Weights of a small mixture-of-experts language model, trained from scratch on English Wikipedia: 528 GELU neurons an expert.
Below are experts of layer 8 (counted from 0) of a mixture-of-experts language model. Rows are named router (the router's row for the expert), up (a neuron's input weights, with its number), down (a neuron's output weights, with its number) and show model dimensions 128-191. Each number is 128 + 32 x the weight over its row's rms, rounded and kept within 0 to 255.
Before each expert's rows: "comes after" lists some tokens at least twice as common just before its tokens as in all text. This comes from a sample of Wikipedia text that the model never trained on. Tokens count by the router's weight.

# expert 6
comes after: " ", "'", " \"", " re", " (", " his"
router [131 134 150 201 157 124 134 169 149 114 151 132 150 133 133 151 114  87 141 103  65  81 164 142 174  98 196  70 102 148 124  89 103 148  82 108 185 112 158 107 182 113 131 182 100 172  81 149  87 132 128 120 105 207 109 111 165 127 102 136 135 158 111 165]
up0 [ 90 119 134 132  92 151  85 122 114 129 208 130 142 145 146 140  88  97 141 145 165 157  72 148 131 131 136 154 144 106 147 137 110 177 133  97 109 148  83 116 115 133 171 134 159 144 122  77 174 145 112  77 111 118  72  85 136 151  45 103 121 109 126 143]
down0 [120  87 111 102 124 149 161 143 162 130 147  97 141 182  92 110  99 165 134 159 132  79 104 142 121 131 111 149 144 114 117  88 115 176 184  99 112 162 144 142 139  98 161  85 158  85  97 164 119 155 154 146 117  75 130 120 155  97 129 105 172 130 143 142]
up1 [157 120 127 113  80 127 115  70 133 109 197 109 155 157 107 169 117 136 141 127 124  60 149 120 152 134  99 144 114 114 154 163 126 138 104 198 153 131 172 149  97  73 150  96 133 110 163  87 178 177  84 157  93 122 106 142 133 168 143  90 155 115 116 128]
down1 [ 84 141 122 137 145 115 117 102 185 134  87 106 136 161 120 121  93 157 198 117 170 136  98 155 109  87  98 144 137 154 136 128  57 106 148 141 101 128 176 111 129 172 126 119 103  61 130 152 130 163 132 181 136 102 116 172 122 141  77  49 148 142 106  93]
up2 [159 172  81 100 137 116 114 162 119  90 130 127  96 106 167  80 102 144 109 131 151 141 144  89 189  75  77 114 116 140 179 129 135 121 100 117 143 115 159 117 151 127 149 118 125  98 152 132 101  82  91 149 139  94 104 106 145 113 131 114 120 112 112 189]
down2 [123 174  84 117  28 136 100 136 138 189 105 179  88 157 160 131 151 126 109 124 108 117  71 152 126 211 152 106 131 149 156 208 169 120  97 101  87  93 129 116 107  84 112 157 158  94 158  77 157 133  46  75 167 101 151 109 107  97  69  68 138  99 111  90]
up3 [180  42 103 166 130 125 154 113 113  85  80 127 133 122 133 126 129 143 114 160 128  93 142 140 183 115 105 141  70 160  81  92 167 124 136  54 154 143 115 117 113 123 140 154 118  59 141 144 113 122 138 161 138 129  95 151 106 146 104 136 151 113  94 195]
down3 [178 130 169 178 152 135 136 161 107  88 108 120  99 154  95  98 146 109 109 151 191 130 162 140 128  95  60 120 145 109 124 116 190 162  93 117 121 164 121  92 141 122 144 154 161  35 108 126 170  95 145  91 143 153 139  84 148 145 216  98 135 126 122 139]

# expert 5
comes after: " of", ".", "s", " in", " at", "ed"
router [170  99 102  93 137 148  96  45 107 135 129 131 157 119 181  99 172 139 134 147  79 153 162 124  48 160 175 134 179  52 129 118 152 163 171 133  45 145 148 106 122  87  98 151 127  55 207 167 154 154 142 159 125  76 112 122  95 153 144 167 113 116 130  69]
up0 [157  78 142 137 144 122 116 206 114  73 108 111 136 135  91 154  30 153 118 110 153 105 156 147 162  94 129  92 163 105  92 158  93 156 146 100 148 149  82 128  64 150 101  96 140 137 103 115  87 154 126  83  89 133 120  78 131 115 117 136 118 162 184 104]
down0 [108  95  96 105 186 148 130 139 183 102 144  87 104 101  87 104  77 158 100 105 128  94 135 168 163 132 137 135 152 129 158  96 162 157 152 142 181 140 138  81 110 160 117 153 176 143 123 174  88 160  99 159  91 149 104 126  94 120 149 135 132 183  37 130]
up1 [116  91 102 126 107 125 178 190  97  93  99 109 135  98 163  69 160  77 140 143 132 113  96 150 124 179  86 113 114  89 183 105  91  81 107 152 183 114 157  67 108 107 184 153 134 178 130  84 157 135 166 155 109 132  98 154 113  94 131 154 191 154  90  72]
down1 [120 118 163 127 118 144 170 186 129 150  99 134 152 160 122 118 105 174  63  88 115 100  83 147 118 177  99 107 187 178 146 138 153 128 122 168 180  57 110 112 134 156 143 120  99 161 118 123 142  49 152  86 162 170 114  78  93  81 121  95 138 142 195  88]
up2 [ 99 161 150  80 129 116 101 113 100  68  87 127  88 116 151 104 132 194 137  89  67 110 141 146  50 131  86 145 128 191 141 168 131  93  72 138 137  71  86 126 131 170 141 147  84 109 149 164 161 142 127  88 113 144 152 142  65 147 122  76 127 134  89 168]
down2 [108 150 115 170  93 169 105 105 162 131 113 131 100 208 173 123  95 118 108 163  63 132 149 121  87 109  95  85  94 174 140 148 146  48 164 117 100 106 151 103 136 139 136 155  58  89 126 181 148 108  80 132 137 155 138 129 118 145 138 174 139 119 154  98]
up3 [165 123 119 128  81 135 143 111  60  70  96  91 139  83 103 145 114 118 158 148 146 120 163  57 143 167 171 130 100  94 105  85 138 133 149 150  94 115 127 123 110  80 130  74 135 117 169 110 130  72 131 164 155 106  86 130  76  99 169  83 132 173 151 131]
down3 [ 59 159 178 131 220 131 167 127 119 179  91 168 176 135 126 147 122 151  77 133 149  92  79 137 119 171 117 111  90 138 118 152 176 135 102 112 211 156 133 161  77 142 130 175 131 151 128 147 129 117 149  75 123 132  98 137 188 148 108 125  68  79 134  98]

# expert 2
comes after: "\n", "6", "4", "3", "5", "7"
router [116 142 169 134  94  66 151 118 156 104 139  85 122 131 116 146 137  46 103 101 162 130 100 125 129 111 104 186 128 192  95  93 105  96 130 132 196 152 108 159  68 195 142 126 100 135 174 159 117 130 113 106 116 100 147 112 158  80 155 153 116 197  97 154]
up0 [126 161 135  90  41 163  65 120 177 125  78  82 167 192 176 135 131 141 148 158 109  90 176 160 150 175 116 154 110 120  76  81 212  80 136  67 189 116 132 169 140 122  91 104 103  95 136 115 119 163 169 153 111 100 126 100 163 121 117  70 198 122 103 146]
down0 [197 131 169  97 124 122 104 143 158 159 141  50  80  52 197 137  97 147  66 122 109 146 141 118 141 156 107 168 115 110 117  60 137 129 166 164 139 169 134 135 131  89 116 126 125  96 115  76 100 101 170 151 122 113 102 110 116  88  90 109 125 105 156 110]
up1 [119 118 145 120 117  67 143 128 100 150 143 114 154  92 124 101 149 138  84 119  84  98 129  98 162 125 176 137 180 149 104 175 156 136 148 203 119  66 159  60 145 159 119 117 138 119 109 112 143 134 169 135 147 158 100 172 132 117 159 130 125 113  85 152]
down1 [ 53  92 146 139 155 160 149 128 174  57 162 102 118 160 105 108 172 159 125 168 136 144 139 102 105 132 115 158 111 133 157 154 156 104 110 121 116 155  90 124  38 125 136 189 108  83 118 169 155 163 129 117  86 115  88 112 126 184 165 155 155 150 103 142]
up2 [119 167 134 173 145 123  91 104 131 167  99 131  97 122  66 166 132 142 136 167 147 159 155 102  81  77 118 104 127 137 141 114 177 109 137 135 135 207 101 108 147 118 143 192 135 138 141 143 148 179 162 136 169 102  84  97 132 126 163 118 161 161 110 141]
down2 [ 94 140 132 114 154 150  91  86 138 166 139  71 136 134 134 160 135 103  83 158 121 152  54 139 142 148 147 139 101 102 137  80 186 146  66  98 111 127 134 110  81 146 121 188  86  93 115  85 146 177 125  66 105 104 115 123 138 162 123 143 110 146 145 117]
up3 [103 172 156  86  78 157 111 104  94 137 114 112 150 130 176 170 133 114  45 112 109 116 138  94 112 130 113 137 122 178 113 123 126 128 134 143 105 143 104 108 124 105 146  99 131 132 153  95 164 173 117  76 104 167 110 114 163 105 109 136 136 208 125 164]
down3 [128  87  86 101  61  97 118 119 135 131  83 138 116  94 196 159 138 159  75 115 154 152 157 130 115 148 154 120  95 222 132  97 120 105 115 127 156 102 168 145 191 123 131 169 129 106 136 102  97  99 168 155 100 148 106 153  59 186  94 134  87  48 122 211]

# expert 3
comes after: "-", " |", "|", "2", ":", " •"
router [ 95 169 115 135 119 121 134 112 128 146 107 106 172 141 122 171 113 188 128 137  84 183 109  98 141 109 175 142 102 177 121 143 117 125 134 123 140 107  74 125 112 122 149 154 101 122  94 121 141 137 115 166 124 121 123 148 107 112  58  88 198 138 130 135]
up0 [167 154  90 151 184 113 118 139 135  91 117 136  91  96 161 103  60 123 170 116 132 118 153 116 136 190 199 168  61 149 125 182  85 120 117  91  92  82 161 141 113 113 122 136  96  73  92  82 101 104 119 111 115 154 116 150 130 129 133 148 239 148 164 109]
down0 [ 57 125  68 166  97  97 195 112 191 114  78  97 109 108 110 142  50 117 171 149 151 137 116 148 150 138 100 126 106  62 109  72 139  83 126  99 126 110 152  92 106 128 167 127 113  90 148 138 107 132 129 100 156 107 215 137 199 120 139 171  77  73  66 112]
up1 [ 92 154 194  71 158 164 130 110 128  73 161  94 103 138  98 179  50 165 205 119 171 121 111 140 128 179 189  85  91 143  72 129 126 149 122 203  75 154 134 141 157 127 167 115  98 123 153 138 170 194 142 169 130  88 141 134 132  48 195 129 171 132 122  62]
down1 [197 171  86 151 162 142 145 128 224 104 128 138 168 120 118 118  97 162 123 201 180 162  51 130 161 121  63 164 128 134  29 125 116 181 143 115 166 152 116 126 127 105 140 119 151 146 197 141  65 180 115 129 145 124 103 173 104  83 115 192 144 114 105 144]
up2 [152 142 116 144 119 147 169 131 124 129  76  67  77 160 166 162 123 127 162 188 133  85 100 126 106  94 124 126 129 122 102 155 125  96  90 153 124 143 169 154  76 147  51 123 114  92  76 113  94 145 159 107 127 113 140 145 113 131 147 105 145 142 111  62]
down2 [119 137 131 127  75 182 134  87 181 122 121 144  58 101 143  79 133  49 152 204 148 139 132 119 134  87 127  85 112 119  81  98 107 168 136  88 113 148  67 150 113  95 148  89 151 134 147 133 126 151 163  80 177 183 120 103 127 137  51 134 157 155  44 154]
up3 [107  90 136 104 159 114  92 147 125 133  85 121  89 136 115 117  77  94  95 176  95 132 121 170 102 100 113 103  43 167 134 130 115 129 143 168 134 117  57 136 150 133 137 118  67 139 142 139  79 148 105 116 114 163  91 147 159 167 123 165 131  72 159  88]
down3 [130 102 170 125 117  94 138 163 127 158 113 162 114 108 113 139  75 115 128 115 108 151 168 143 127  83 106  70 122 149 107 118 153 198 120 130 146 135 149  93 158 136 141 118 202 159 112 148 144 137 148  93 128 217 113 114 154  91 153 138 152 125 163 121]

# expert 1
comes after: " a", " the", " in", " A", " an", " of"
router [148  89 127  72 114 145 225 191 127 157 179 132  90 169 118  90  65 142 160 168 173 142  69 155 139 130  54 163 150 120 129 171 183 109 145 122 101 132 132 117 109 118 137 108 168 158  61  91 111  79 137  75 157 132 151 123  93 149 122 117 161  89 137 141]
up0 [ 88 137 115 150  81 129 133 118 122 119 156 147 131 141  80  57  94 110 143 134  90 147 139 187  74 131 180 189  81 107 134 133 135 102 125 143  99 119 107 106 211  73 126 106  84 102 143 108 119 112  15 152  96 165  77 110 130 129 151 162 118  92 115 129]
down0 [134 148 227  99  42 144 149 169 125 124  66 125 160  94 193 107 150 139  96 144  77 145 142 155 132 215 137 127 102  94 178 100 146  85 106 132 150  62 104 157 141 154 172 131 138 141 112  99  97 166 115 150 123 179 119 162  84  95 180  83 117  99 118 182]
up1 [125 100 162 185  73 131 136 176 166 147 154  93 113  73 134 150  94 111 146 152 124 121 128 158 114  85 115 112 134 159 106  97  90 134 131 124  74 143 124 104  89 155 153  99 107 100  92 183 140 101 130  93 148 163 109 176 130 119 117 104 120 152 115  96]
down1 [155  97 146 127 110 121 119 150 170 122  98  99 174 130 116 163  79 124  74 168 172  81  70 106 148  98  81 119 157 157 118 113 108 143 110 141 140 101 163  92 135 117 255 170 142 119 135 156 147 169 155 109 142 119 148 142 118 102 140 165  61 125 129 134]
up2 [ 64 142 132  92 134 173 135 157 127 119 117 100 142  89  95  73 210 175 109 101  96 109 102 140 139 127 168 118 151 136 113 128 141 134 175 140 148 125 146 129 166 153 145 113 165 142  94 106 116 172 170 158  97 102 170 100 115  82 163 166 157 117 145 113]
down2 [115 111  64 148 160 143 141  79 100 141 177 160  66 111 148 105 184 165 139 111  80 108 109 122 176 109 105 155 144 136 140 103 115 131 211 145 132 113 115  73  80 122 130  71  94 136 116 166  98 112 150 140 164 129 157 167 155 155  87 132 172 100 167 163]
up3 [155 133  73  85 146 123 151  55 113 181 192 154 124  94 173 162 174 165 143 159  63 134 195 135 139  99 159 114  85  82 154  61 118 117 104 106 136 158 157 175 158 172 126 140 142 154 120 162  65 122 115 107 151 149 135 168  81 135 185 135 159 117 122 102]
down3 [155 145  86 171 119 105  91  98 137  84 113 111 153  65 146 131 169 177 148 168 143 154  91 129 151 119 113 179 137 138 169 119 116 103 138 163 132  96 109 123 174  96 159 117 110  92 111 121 132 129 144 191 157 148 121 125  39  79 135 119 129  74 166 149]